From a checkpoint of a small mixture-of-experts model trained on Wikipedia: a variant of Adam for the experts.
Below are experts of layer 5 (counted from 0) of a mixture-of-experts language model. Rows are named router (the router's row for the expert), gate (a neuron's input weights, with its number), up (a neuron's input weights, with its number) and show model dimensions 0-111. Each number is 500 + 25 x the weight over its row's rms, rounded and kept within 0 to 999. Numbers have three digits each.
After each expert's rows: "comes after" lists some tokens at least twice as common just before its tokens as in all text; "gets" lists some tokens that make up at least twice as much of what it gets as of all text. This comes from a sample of Wikipedia text that the model never trained on. Tokens count by the router's weight.

# expert 10
router:490500517493493527530527508516504498483550466515478467538500501444474492510507498523500487512463478469518516513537493526542478522475530466481519508462542471508461489482497503494499507461472524480524525550495461502503521499507510496465534499477554462478472480468441514484490504484475521478554453493479479488512476505550441534509524490490
gate0:496511477512483477505496539515509444514488509510461470488544517477512513558456485478501438510467549566467565540485527493506526466495467543472482515492450535514498466479501499494500501505498472545489528500539470479468447542458415499524504495498515480458528496521498503499519539493509515517516493466476490444510453502513500522495526538544
up0:487482533513486456510491511485480499479534511511456473490533495493503479486512477497485508536524490497486492504520461507496492498497484542501497520462513500444510481481513497506464498513496521492505531593507481517489483446519502515444493523503467482527481563490457509525520522514492463532476459506505489507497481509495540490540479533521
gate1:500488549530512503455470499525536508498504521473498529511501489471480532491474464489495515546485482491476508505482457475429471477531461515491480484491522519494519508473544494486512525486476423521518503465501473492507478505544506500448490528514495498507530526474496519503505457489495528515523532494434438479513471483482529509436527498507
up1:482461526514506489534494539491497484498488497532484486525500503514495490485500561540522477489505495497461459502513478551536518517459535450492478485444525477545444535520507489513488505494501528540538534516473502532511541499474488495467493484503493492481495471492465452494499526535485439492514457516501489469494491495505502517514507492492
gate2:488508519513499546514472469493479488515471478494524480526503498520526568525506521510484507515486520539471479490497453491475532479515488507527515475508477477504462502480477451511518480495525505452437432501481504509479502536538528489558509487462465484473533523532506502471457456487492454510528482467515547537530495509504561519500507468511
up2:509454496491494488482539515506499484460545497515516545450479504455469503503489478500526527514468492490523531491488528514529508559513523514518493477442499506508519510510539483506500542489465494526540517460515503511547527526501498467518524491561486466483474455515474497582485517497496504447533460574522515479480510466481501485505465502490
gate3:508551455493516465504490512509479499509537502509508486474515510491501460552492483469558508515476492502519546481492540503457485497500475509467526530524483466481518488526495486495495500464489488510512500510507466470491511476493505463491506459454514535497501483536518537484461492485469530525500511487518533493483530519502477520513504472489
up3:466462487510502485532542520510493493527494514515493519517505510482496547492535475533469504475529485505510510480442484492506464507494520541444519471473468539532508500458490513498484458492460465527504537520474527513526471480518501474434515458517491489534475488527503494481515509487506472540442484505509476515528492498498533473515539503527
gate4:495496517535499477506481474492488524483493531494497495515482540504477536484492498487518479491520493494504531526537485453506509474503533502468491529481476508489507512567499480469496519495496434506467490488554478517499472505516506517513489486534490515522465534486487532496490494494545450513482520504500475498500511469503493485512525488474
up4:532541495522438543454543501544554497501484567501534512517498482495474501525507499506467551513434488500531529495485504473471517437478468467521508545514506499518530493506478521479507496472496481513464524493527506505516525518470500518476462513486523497488519488525519522520536495473533508496499505448483510543480489515456525474497488489534
gate5:488490476487505490501482489499480510462501470496533512510507524488472456485544501505527487455487508533536518547438524505463523495483513541515502542538479495523492523483487492533545512493491511493498520434534518458537554529524515477479443504470532498512533465485493487528547487466503502554496487508480479521485544468535498475461504469481
up5:458466524487507478473514508516536537525528515536577493506533507434498500510478501508474508488467455555496498527513563485538505508460521537499508459477505474539483462498522470483548517468528477504495472531506495505531543504461552542468469467474484498535476468520509459499487491489468546473456461521526519496463499546490475502456510491535
comes after: ".", "\n", "==", "s.", " ==", " ="
gets: "\n", ".", "s.", "==", "es.", "==="

# expert 19
router:473455500496528556532516484493507551488511488491514490478506545519522439542486502501465505548525481542502469527546496529502473484517463525496515470480486496493512483545501510489482488441497503467531515519517475515439528476513511501466485503519490507504466482506514499429486519489509489510520487494490534517485544497500485521486514519489
gate0:552512491494486515549461530493489450532471508486525474475479494489504432505478516453515441507505535531496504512461501518492492512490476530496508459504459465494518520503512472495526513518516476556462535518534481478489497534454445469506520462473463513448490474473500522509496522496523518512461512478475482463573492533508470542502477505552
up0:512445517525441477491518495460484525463525515486485506480517503505500532479535460478524490558453473509471483512503476494469482491515492512492499540460544512472498514494521543527471501514546495532504519545487479533480533451536475506459505511479447458531522552519487492524512481500476506469490480540493504547494494412523559486515506502488
gate1:488473481472520493465471469497494497538475516445483485536470494479474487464501464482492498499474505502491507506496480500457474458529478475479504499474482551461512487491516488498505497502465459493502496462489501500525497504508536520447509488466489493480463522481468528464472508569491519525494541507449481469492488490520544509493504511486
up1:474500531506450498513474525507462495491501514497569473529529518497480505494488492551482456489516534510468489524507478522487519492488535479520509499486490460525456534513515506525506501486505527543564532480484510520509566487486520492476523488505478485468478486494462478497498516519496458503492480490469497452471502520472476545466533497494
gate2:478522501526526537548557474477520486513474488492521495552514511502491567485511491552483460492494502549479502478501467524484547515505482493474508492510502496470474504487479464508480472496496495457437449507489486491481500526519559493487548481507479485455491481496489514441492494517522504507518485488484553555496491524489504456539493475466
up2:477488525489478503458510529532472503487499491489508514475479537475464484474489461475528529539425536485517516460485506496505548535501483510498488519449501479519483509497566501515491526493527517525504499499535485509498504530520466457531473502550489484511494508500503496523523502449503497478522461538521513460528455445493515511546498495484
gate3:493550492503516520466494472483515503539503523502464474505503530507510463560505474478577504495519506494528509541504488513467490473495493518501548504505491516482512477489532522479455470501452492528492507495559458477485519515470500457509458479479519527510475500552536508488500522472465496531529516509540511510516483510478527534483447504482
up3:472548481474514468503502522537490452488502484505545483546492476476511541500500519532455474485525460501539497444506515442538451478513534526481494456485537513537489479445482508490466472508502477516493513506469518475503471501538510493482490453539476511496485473553525497499486523479481534516463507474534492493510493512499529485499547476506
gate4:512502500489548496486479499478500531526497534496536515508491521488536567495532514517510462476521485509507485493522491484510525430454528530485482492516477501469487555511485509455495512526496440524499476476481459486477468508519478503488509501546507518509467477490493542486497485498528504494483514560514519497490457493505443500484522504513
up4:539530496466484513470472494556521498515516534541511512477479492478487521539513531478480533493470536519515478493478471494478506529482523477483471502501506501503525546498458511480483491495463463531472492474488501526509525550481543528538506507477518477506518469550481543484508473516529527446504472472509508536531491473492483454470520516467
gate5:499490471533562483520504459500514471491488505514511491497473494549501490470530467489505497489497506529472504513488476510477497514452536519485481481473518464514519523499444469512525524487487530486505485493475484470523553505514491516455437479473507507499549519451500484502530506539508531544489473490486468484520494463568561493532503427484
up5:454490509498522464513522535518551531546542501533558487482514491461465476500487516521490489462464459527504507476491552497528485490446499502529494517460492473535479460456501502496547485481536522526479458502490520494481541500473514536461508531507510494541513517555541474473502509488485546450503482547503482502473468512466521492458554486488
comes after: ".", "\n", ",", "s.", " (", " \""
gets: " a", "\n", " an", " The", " \"", " In"

# expert 22
router:512528476507474504439511487500465486500524541533481513520511491511513541506478461491538467478545538462468537519525488494503498504513454480477482529488502494512491482471514486517509504508472504539521478504477454530524520506514449509520495524515497472492497501460464483493535531529500489479512483491481452451500474485509483524450504505503
gate0:509534467531460488509487510492512467522500492480522471464527471504498485516471502467487443526514552536498563515452493520492495521487493495523490485482461496532482519498503512462517497518489511556497512514527477520468508519499465494502466447512524503476518501503532511513553493501475525555471496471448496475530477489495504509463473499479
up0:515469519479460460484558507522453502451481523486487539455516491523512490471493519485509480520489479539505501531482498472479484519529480543515528513482556537475518490466525503516490522500525494511505503578480471514510526496510496499505516510476478442511522514474454497538485503494458481513518456540523489510486506440471495486505526534493
gate1:501459511482474508453470466489520515499495463457498538521489508488496481499490491477529533519474533492495486520532466479470486474497480516502444476504526509498496456507562498471486467493500490497521492491488505523532483505529536508441466481509512471506522524476490491471443483514501514478444557520517472521464477500488504501470501498538
up1:491472521507436491505519492496485449478513520485524470497503514485510495476503516515528448484467518532490463503516479561503461473479504454512506515501482465539441538520549535504545483473510526538578497534522491495474522514483487472449536463499510523450477489517496515566510522529445480476484465529507474476488471524456499508495499452514
gate2:489500510528510501505490544487537473514474498488514454503476473491511528482491514513448486502489500531491545489494515514469510498532504501500487510484485465515450469530451459488536514476523503504484449495497512510504485528536517499511484481485476518489556499505486533492474463510483512508516516498488530501486493513522517539501511481494
up2:494472533483468507486518519513474511529524531494490517463491533487461508499474490535529504507472513523505496473465520491530491526529499528503472505469514509532539511497538485502480540495479487534532499480499471518509527526466481472514516490483479454487465459485523536520505505464511488448522469497527515462534482493514536512495473525522
gate3:517537493499515492483473515497510483537488502518492506501523538462520471520504516490503495505488510480547541496487487479465500475478476503484541485492483542462500509490503471475520459506451487543472509499538447459533517499487504480508498474493483525505509500523547569525483510480519522516563485474505527475476520491548455546495485489479
up3:494522464496514457444527508498478459501510519526504490532525499475531521519535509527482469478499490494512466484470525486496484467488521531468527493505481547482517483506459505512523475512465441550498511480478518502517502504549515476474512462528470516469474496512506524494494550488530501484486443487512506490543482504525500493498578483503
gate4:506512463478501495487511499471486518515452512503473495505512479504443560503511528513509445487540505492519509484527462501538521491475526510498526494521482482521519551492478474456512524493467487513478501476534512498471511515507504507554507468524536542544471510494477536493481477495464487500472496537530483482497516496501463461477504500517
up4:550504490486449523504499499521542503518532513512518505513481483468478503478495478518449538524477506520506469464458471453482515455486528448510513507497509494522533488521519516456524494481485470539469496487537530511517532555540501514520523498499507483485553465496515571500525462525547512512488491511463497517508482485482494466434496494504
gate5:519495507519498494511529474527501461462469487493505482528470496490444480515526463512524503523475511506495460549480487481474491509495527501525461508457475507537520505553433490472511516476497498473515477445539532490487510503506476505489466544510504506497546513508486478510520532502492529517511485506476489520520489531511491480526514433492
up5:481518477509503512500511495471512482523520517509567498493528501479542513521474495505493514483447499548467514471519530515515509503459484467463522493457504506538506468514530508533550493474503520509497500553529503537501535493471521537492489511445505484537502510551477486485478521482476507518491436491494490480504481530499527512467509480496
comes after: " G", " B", " P", " K", " W", " F"
gets: ".", "in", "-", "i", "n", "r"

# expert 0
router:519465500551498463544492513518520437488500467503479483484505512516505533495514498499500514524513488510495472507440516522524517515499518505494486486530491510501515478507526464517524480511574491472498519482522510523533489510479516507529494457499506510452543469522501481521490496501491507514492515543501424527505482491454549484436540461535
gate0:540527457474501473486448552486531476522476491490487529483487469473507526515466526478506470544482556554502532511467507535491505495492461539515496498461453512545481474483534544486480489503512503546488507478496504478515489505493431514537503458523517484459525506482513464532532519456483473499493512455488515459533476504459501538476505500507
up0:493481506535499453508538497520440527507484505509464503463498517503494510469494473493506471487481494477506497501484504481498503533485492514506536520488529511468499461541509490526514503460541524555516520528500505521508522460488490488458478514493510468522491513508522481474489495528437501464512472523531514500441515472477486464509536521468
gate1:488511511485508528485452502503489506554482463446528484487460500498517508506518534485497520523504502504478527517475468475449486480548498531479482463472486509455547449528486509495475496468521454528516487486507479502518521493521548493438533484519503491485486497476527482507476430480465511483470478507504507450514516484481521494449497541492
up1:504494541500456503498495526498494495477494562517533510510509548481533455500522526511480462517482489512489486508532519495517515527493477451488527480429480467534473506529551475524506521489498530506508538531533480523487528445468497468476542504483463501491458484499466501510542500468433467490506494533476492442492508531462512514496522538474
gate2:454529501514501519527486499464517483536485495504509497520480494487555533510535480534477492527484494537466500495493487541491521510509492498507523503503522464491492491480497460473468517486492508483487457501489504516537499516537519554534485497443483501461499482515501494481450475559487510516532491495495559538531527510507579515513518530508
up2:516482458519469499504532469544520512495468499468517511472486528489472518444512483492510521518436499544466532460461506475506506538479475564518511500463502518531514487499557464483483541499521484497566540491512534487494503516484491452503454491523450493517476485496500467502483503475471473460541482507477505529479490476536531483512475528507
gate3:519554480507489547489503496480485505485495491522495496513508497476503478551524525495551509511502508504498508516470479480484447498521493519458518479503484506464518477511499481481434451493475502514504545501482440514461528504421502466538485497487472551493515508495542494500480496503476528506484499503511489518517463493477490490501470515472
up3:483522492487494444466481532500484487528467492516495519546502464496509544528540520537477470466527510507506478464468506460537446496493540515477517468470477524516532464458435505522491464499501455550469516558484541501488493506530526482513503466508487511501482478508553509435493513511463503512480491467526504541502502515489508467506540505467
gate4:544491507493531502481465485485477547535525501500499475482468513522522557510509520491487503485528467506487508521476493463520511455456518532463528517512518484507505552522483483495471520504560458504478517504501470501470499506538498473492552511521505506554478513493488519520503455465494511532456482531514509522497479462517485482503512484473
up4:528490492508511537545521508536507521496527468515527513504450491497470519494513508510458504560427486513509528476468456453503506505460506485563447516483525491549528505489489528474512502492484459448483528467522553509511500498496473533531472520499553463481479492510506563504519471481544523492483536489522503519469521495482544486471523463530
gate5:496507503507505506510477500475498480490486482532509494508520508505496488519519508525491485483547495524501502530471498531471481524481477518505484522530493460528466484505453475532503504461491507474496499449495542489518547474492478499465492502494525526500542477503490471532552530491527489564465467426452500531514514529558507475543481465476
up5:483471503502497492497494538479514504535515542527561482487507503508499513509526489485490504524490468555497477511473530531522512520475476546485510497476500495514487499505504496459518517509501505503478479516514480541515515476498525502494479517479565487485519508530490476506477508482498524493449471542493496496507467502480523462480538492534
comes after: " in", " at", " In", " of", "In", " from"
gets: " the", "b", "and", "h", " his", "on"

# expert 15
router:478544483504525459513508518492486496464477483465483484553468549522518511529486509534533496468524507457504454514469514500478494516521539517506473507543492524530495502485493495514512466483476491487460514506501509498530461533506494484512483498513517473478505514518508461516499528477493540498522486469505481479487470489510542499510455526481
gate0:489513459481467525540477553453501477519487504488516493510517517475484518510493531508485502536504560552498506536464493546476498527490496514484480480469427475478473538478508482494483483487471467500458541518524482494512510479485435477512518468494496489491517489483548528504512481472477479474519518473475512487508472534479502527457476550552
up0:470436502470489468470545462472495495498520517523433525514561485482539498513494497462530546537476514516461486516461459442479484478519497496485506502505540494492526478495524514485496502500509533532503537545472500527446538466532505476465482504530512469511494522525479470484489470496466492502512466537537507503478471468489515511509529524508
gate1:501493508465512507455460478504526501501464516437520473518446511483528495494486481452499521525483500511500515482528496505465498487501485520499509503501513522487509508468537486453475453495475501479521462434511511477490545456553542510456489506490478540491478500499492480507474461502519457505453504502478492482511492491510514511438499468512
up1:476470538535455493469477510498493468507513487489512474486492513449499476473495477535484488523503503544462486508503523568507485494472504464508508495496478500542446497502534518558471527482512541524497527487510483515519550493506484509473504490509482503442479463496471477460473502510451464514501459530542496432490504509498489525484499527490
gate2:450500501522491525512489516480491475467463481485523458504497517500506511490482513543471489479485526499478510526480478490488530520524472476506485490531479510502438530469451466518538446471527501503472477499500462510512508548496533532520464513508452524475527489499523534469464467521478483518535499491513540520488474526480497505478495486512
up2:496432503481466510482483508537488511521504497513524527497505508507489515512484530501517501510493505537485530459493535496481553543494509506532506503445518519507530475475532507484525535475483521482504511521460514512490526468493505402521500485518478436529480478463445476531504534485509522478551444516526511500472509449551482485510498524532
gate3:498518501517484517511495498484536501529492470481494512477502518496496455542495556482524538558526519503525522492523499521460498522500479502474553505476509489427484494506476457489483472509479502515519546569533465467484529489470507434517522492483468551512503496497516476490473519463474506521528491485529519531524525465459479520521461525484
up3:493495465497504468467497477493505490504519519523536487531510502494536487496540457503448469477487447524501476483465492514510505494511524489488513477492509515483483484459499491525488455495506490541456517491505511526528492520566502476468521476544481545497472467527498464473509539513491521479506445502558525505519529505531550495496541512489
gate4:532525486453494459487505459482489542504497499498531491515503490512481546472507535488504468449500481516496494511503483478534518452494535489503483526531486478513492526487504500514525521494482465513485505457512464509482486468489482473481514491476527560513449513481477532507471493515529514466475528546495484532490502473503507474474504494480
up4:521524502497494500470487515518504462514488510480542507507481485454491509505484481509470528533478478529496505484482488489458511492459501500494493531502510533524519476514489485542529480481474468542438523462523492500527519518510505545480512502499493475492512486495507553505528460522536519495483501493495520504523511519430517495492511500511
gate5:520476501532493518518498513536502472488470490478525515508472498494502505496532495508509554484504489524513522534528471479485510531442531516502456530496487500527507506539499460502458514470481527485496489475474521508510508521513496497454479470502482496511546522495486504506528526484501499520485478459508499544516496511543500503527534462501
up5:501506453529513495510511498533528513487485526484520482519543491454494530519492537498496501466467471541514502475533531520515511515467464556509493493447505462554465471494481485497521518483547527510490526462531474519499516511471516491469536517489498474525508537526489479483494519496484532493507464527486465523454527468461471476473517464499
comes after: "\n", " P", "P", "%", " ", "C"
gets: " the", "|", "-", "ial", " this", "ar"

# expert 17
router:491506481462543526533456529493553472497448519510485501518493504527486525519519520566496503494495516537491500448503485500510472487546528512472505486446479508525478468498468482522531474504489507476526498503479461508519462488500467496485490509524463476497496509439511498491467486475541491488525506523502550482506503503499540524503502472462
gate0:503555506513474492543478500473545465509463469482501484489494479511498499532486517513503445548512536526453553503506518515452497515498463497476494477493491473501498521489497500496536486482491436563492505482492461474483495523501437497544510485488495519487549512515502523529545507469512498516481495467498506493502502510443507537486500506541
up0:508447511501468457466525487485489507515498517485466502488492513492505507495484472501503503537487448496501499506506496484454507534500480536485528497519550519515526495487488517516504467497484495534486517510513501570497529498522495498467515528495497481539511536520470536506492471511440523521509482557534506501512502447497548479531503518470
gate1:483463497474502510495547461504506518543493495470513496533471490454482530514482478467519524510502502494470497495481498491452514503528484517511494533502514522503502471485523488514485506459463517507486480461536502499511511495508549531458478518505508472441529482510454496482477487480484522487468508498470506507499505510520517483433513497556
up1:463480535466484484505516541500468486490502529514506498532497485497523483479527556522541424469496508511481480505503502521517495476461508467508529456477490481500470540496535477517516504492502535517504506505480503502508549485496517487500529482493487483448494493517464487471503506512458443502523511481519484469482505474451493496470517470514
gate2:487574493520500499541527499495532501503481449488487499511497487534511562475507516564512492472522500524504476505491487496479526491506500511522496477524510502526464480508449475500516490492528528464478458465474511491530494545499525498555513484496502491498503467541528500460454470512512488518496494509532543566514502533458523507489505481454
up2:527467502466499475487527523516497505473530523495529537469490532468457507536452482520508510520420489513476523464446538494479530541512509527530510482491526495559528520499511488472516502483516513520520525483473499507487511524474474451515460480541484474499466482475488525549497488448508495490533477554504506486506464479505510497548508482508
gate3:512555473494543504463509503461513516505493478511501487480491532479494485531508495485503505497494521533518500478501530501469469491511480547477524459491457474460506510555517493428495483507463503481488523565516483494506549477495466454508493476507511514535494525501533517498509500466469567527535501534512495505480465478493499510489461521474
up3:477509440490500499478507525489477493517476486523535489528521485520505548506537459511488533487492449527539477475463514481501492460501525524461502481446473496525511482522471517484452452485472479526475523488479530511529504496524517452459491453529522482513479486580500510456485516486488543486479478482533466532481506515539505509519521502498
gate4:531490504488514466537474504467478502533461486472508469534501492488495535506488546504503510496534493510512514538524479491536512459482506526524472505541449521495524543514495475486492501513466435536503477464536466486494475478516495488501539515521516529538489510494483527479467475509539486495480508556522493513504474500524471479517519480485
up4:505534516534480517499510508523509508515526537525521499487485510462514512516503511483475535521460512512467491472462520498449492464478505447530503506485526520493515484518496474508492455474474477528451480490476499489512499541503516542513489503513533479472532485502527547534517486500569508480508507487494528499507498478434483469494475490492
gate5:504489522544473543553471436502509468490487493488495497497511503462495491500513507503533468531534523495472497502526454491480500529483521516484434530498489506509484505469441474554519469495502525467495517476494479430495511513468506496468444503493528517495551515491499496484549510492496497517504462448461509524505519520528499515525509436513
up5:489478472502527526478501514497523523543509517540552501459518501473494529522525528523515500497467452515515511478509540506526498476472507515464465472423475456533462501488482499506527493481534486502471520512507496489487549506473550525459473512465508475536502491503476469482500505505467514473488459522497489518494475487471508513460512487496
comes after: "\n", "-", " |", "|", ")", " "
gets: "\n", " |", ":", "|", "-", " "

# expert 1
router:499490476507509447541524488488499501480487504528472509466469526518508504479527555475529498555515528505458511508523515468486507504518518490544500538507465498541449478543502488519537502490513462448497482520451496497527517536478451484512461533522497499484496460505522476504495549441483534514547481504502524505478462446478539506515454472519
gate0:511509499521505492548489505505487497511441467489498478498507496507496474494509495482493461509496521546545542546490512534507505521517478501507479520492465503494480515493529518480516472493495460506477558450495495495472503510456437526493485457490476499458531492524473462506544499475481496522518530454481479469550479502495507526442476535524
up0:517458490480487457465507498455504505477540539510440466533528529487498535488499470476532472522497525517444485529505496478482486493510512521488489543492548503482525512506483477518503517507505521528482502565508475489484534511531492516500485496486525473504527542497480519476504479531445515487537485546502502505494530482472532507543499519455
gate1:454489499462499520488476479492489487503490554460518508532451490512479506520474510490506482541484495486473504478469469447457485489545462539511469499499500519502494519490487493476534494512491495506490502460514530507488501489510537502456456537512484519510503512511494487459469474484514485490477495490494495502474491466508521486484502501560
up1:494431523506517480494483508479488485506494537540510501519497522473523474512471557501513482513550498525456508477495502510510510505487524479469520457502501465525472490523477500512527491480510534548539537515476470531504569466484500478490492508502470494467501491487438462510503491530494437470507471487460475464476487473482523541493524496514
gate2:506519516532519516509470508486505462515490468486496468542484466483525566472521498543484498507491500551488490481476465528486502496467492521519497469500485505483471504462463461497524505494524483472494462512459519468496506526525513517543513495460463542491535493520488518448458470526514513518510462514481525535515542542537546512506534476503
up2:532471498504483466484528517524480509492487534503530492447491509506467488491472495506545498510441509513501482483483536503476509537506496526537513496474508485557514494474548477483506538488489509518527523493496477492485525520523515475519490487546485451521483469488502487517508510489467497500566486553519501494504498467531522482505502482513
gate3:524520497535492513505470469475503515533512520505479496468521505489487455541498529464509481484490520515530513495480472501469467519498485535454503480529492523450487493497493464487477482514456497506490549494544436526486535481443487465513485504482501542509506521510533545489480498516518562509506496509509500528497487472486490502513454518497
up3:487509507475518478457494542489499501497481493525502484543503485462474518524525501534479470492469457518500497494501525441495495486505541504440495458452521539513497494451463519486466450506507498531471504488461522552461499475520518494475502491517486524516484482530515505462501509488538529492459460486560495506524511537486541475490542514505
gate4:529520525478512489515509501487496486509487467451516500508506505530478539492515521494513524477503495505504523501536481480493542464467509498484499491533489509512508511508456489476487533523516487508498499501547483476488465494505480495538514472520487553517462516501492502476472431473503511529478462527503487484502501466494460473491506454514
up4:494511545547482529495498478519541494489547505496528523508490536496484531541517484508493531493461522534507487457485509463510499506484476487537499535509446560503509516546477489486510512472531492486500527453472492514520504536507508528505505510506508467500505506474500539508507502479548504467500498494469480515508486534470509475513483512500
gate5:535484502523479496495482495505519452446472489505512492527466498507460497511573515531548483502564501515509474524482493511474495509497486512501486468498467504531510549480472512554533528496499498500492499439505489451497494519531492518454484485513552507467555500493510481561544499473536507524485506492484483517531531487495513487520519450513
up5:515511493465485493507465518530451527538511494508561488487563486461487504497522480516517504496493467496561490507501542523490506475468507531511491491442472472509502488463502476500543484503513505498471491480535523499484523481489542484458494520443524458501507512512503504494476552510482519488464439529505489491488495519526516502460491491488
comes after: "\n", " |", "|", " October", " 2", " March"
gets: "|", " 0", "-", " 2", " 1", ")"

# expert 20
router:506502529468504525493522508501506473494530488510497529483493492534488509498492512499515477534478516464500501490513530480479498457495491497476509536564522518542521499449494473465484456573503479519494493508517503510529475486498495501465498504504478511469480533496515499514534531508506465474531533515495429438458465489470507511500529519510
gate0:523517503523458495553522549467495497552481463480487485486488500540466466496471471476488490521491571543507518597493496483474512498526461494508519485494476498518471512504509487482537461496511486525504495540514447479496469521491468555499474496505535505450540485528508484494494513447484498498510482477493509502499516521498475485478485494539
up0:494497483501433478459501515467474537464505509460471506496488561502537493464524487499535471555495492490490519494523510507491489505488504509513488511508541518471499516478517515524502520507513558520518509551508476497488536494516478511482462511470478482534522539498461494508496502503457506556475459509527502512475513487478540498526512520485
gate1:526490511472493477454480480453514542514497468457543504513495540493488495491494474450527523559468495540473498454453483494429499476523463509491490496515511520507559489497532456480519500499496478470493497485499483518523488484539528517450481541503518518482497495507504516455468458514490493492508561484463461483509477488468522496477524495528
up1:499437523507472475556506513510482466492549551515510505509520512505507446464495510537542462518495492528473480501506499505523490513513559454501508500492497485522442517475525505535499512497472528516525477506491530515504537451469510492476499479555488467473481438515491513473498519481418464483486461516503486484512498469457505519491525490498
gate2:488543538508483533518479551494532488526491519493501496521491471484483544507477489506493481477527520526489501512506485534501538490517485504507479496529494505524435476507427441487497471509518481511485465502476511483484510543493483491491495501481473524466511485539544517471481472543467498503522503499504543538499500493474527516495531511521
up2:503489501496529475503550487531468489482551528526530541505500527491457506488455491504506516488440515522495511468487572476470530490493532532491498505449530480536553497518521499448483527487501510524494541503505516520487535493513505467517480467535469463515497480457503458523506497465509480492539497482470505497464524469511511493525455492526
gate3:525507545513509528483498509518501514503449422496479493477494504497474498540492540499531509553518499508510549490476499495441479528519502529464547473511502493494507512504504473463484466495527457483488495510545455490512511495514505474498465465486535520512523521505521495513464532477482492513554523475517495495501480456486525520499496525476
up3:466498485498485475526524551491513476495506508514506477563471498517485536498463484524489476479513502518523485460456493499497506459490560531462541502463492511505500476496425516485489482474482478534497509504471535537494490505521516437448530438519521488503496481501501512485499512488512522521505480465528495497503530515515529515526553479494
gate4:547508496530502455491490464425496523486498499457514497550517495512447529502498532492479476492504499486525504494477496491498492478477562534515514506503527493486523521512477470476509483496513486515496476474520482498482459464500515489506512476527473523524472508494508502511488501509504515514455495521483481455503528539503504482476515526514
up4:516514537510483490486500504536520473520544498529522519489485482453511498513510488508451536534489483508481499493505479511500499496480547471559471488519497521473557519541523516464486505483469478500490489458510469478535514530464492522506500491515523479495488477486524521504493517502543501488500524483490544514527487553416490500455495501541
gate5:512503497514526483551507523493474447472486503530499511510473502518496469483503511492478510459529512471497518508479489516441514484454497538520483512537492506523545497494480500526521525473506491501514532457495497437516541529490499468457493521485508522456529491465504496547555512489519527519517474472475474507495468491535504475541535445475
up5:488502507508512481543500521529511509498527492535582495469503499456491528555511473472484510506473475530497502515516559503529502474474483551496520501451496485540497460505490469502533491481515498501508495507488484518492540508511532535473492520458534496553507492555476486486488480518415529490457445502498493513496458511482511476465508473475
comes after: " of", " for", " to", " in", " on", "ing"
gets: " the", " The", "'s", "-", " L", " H"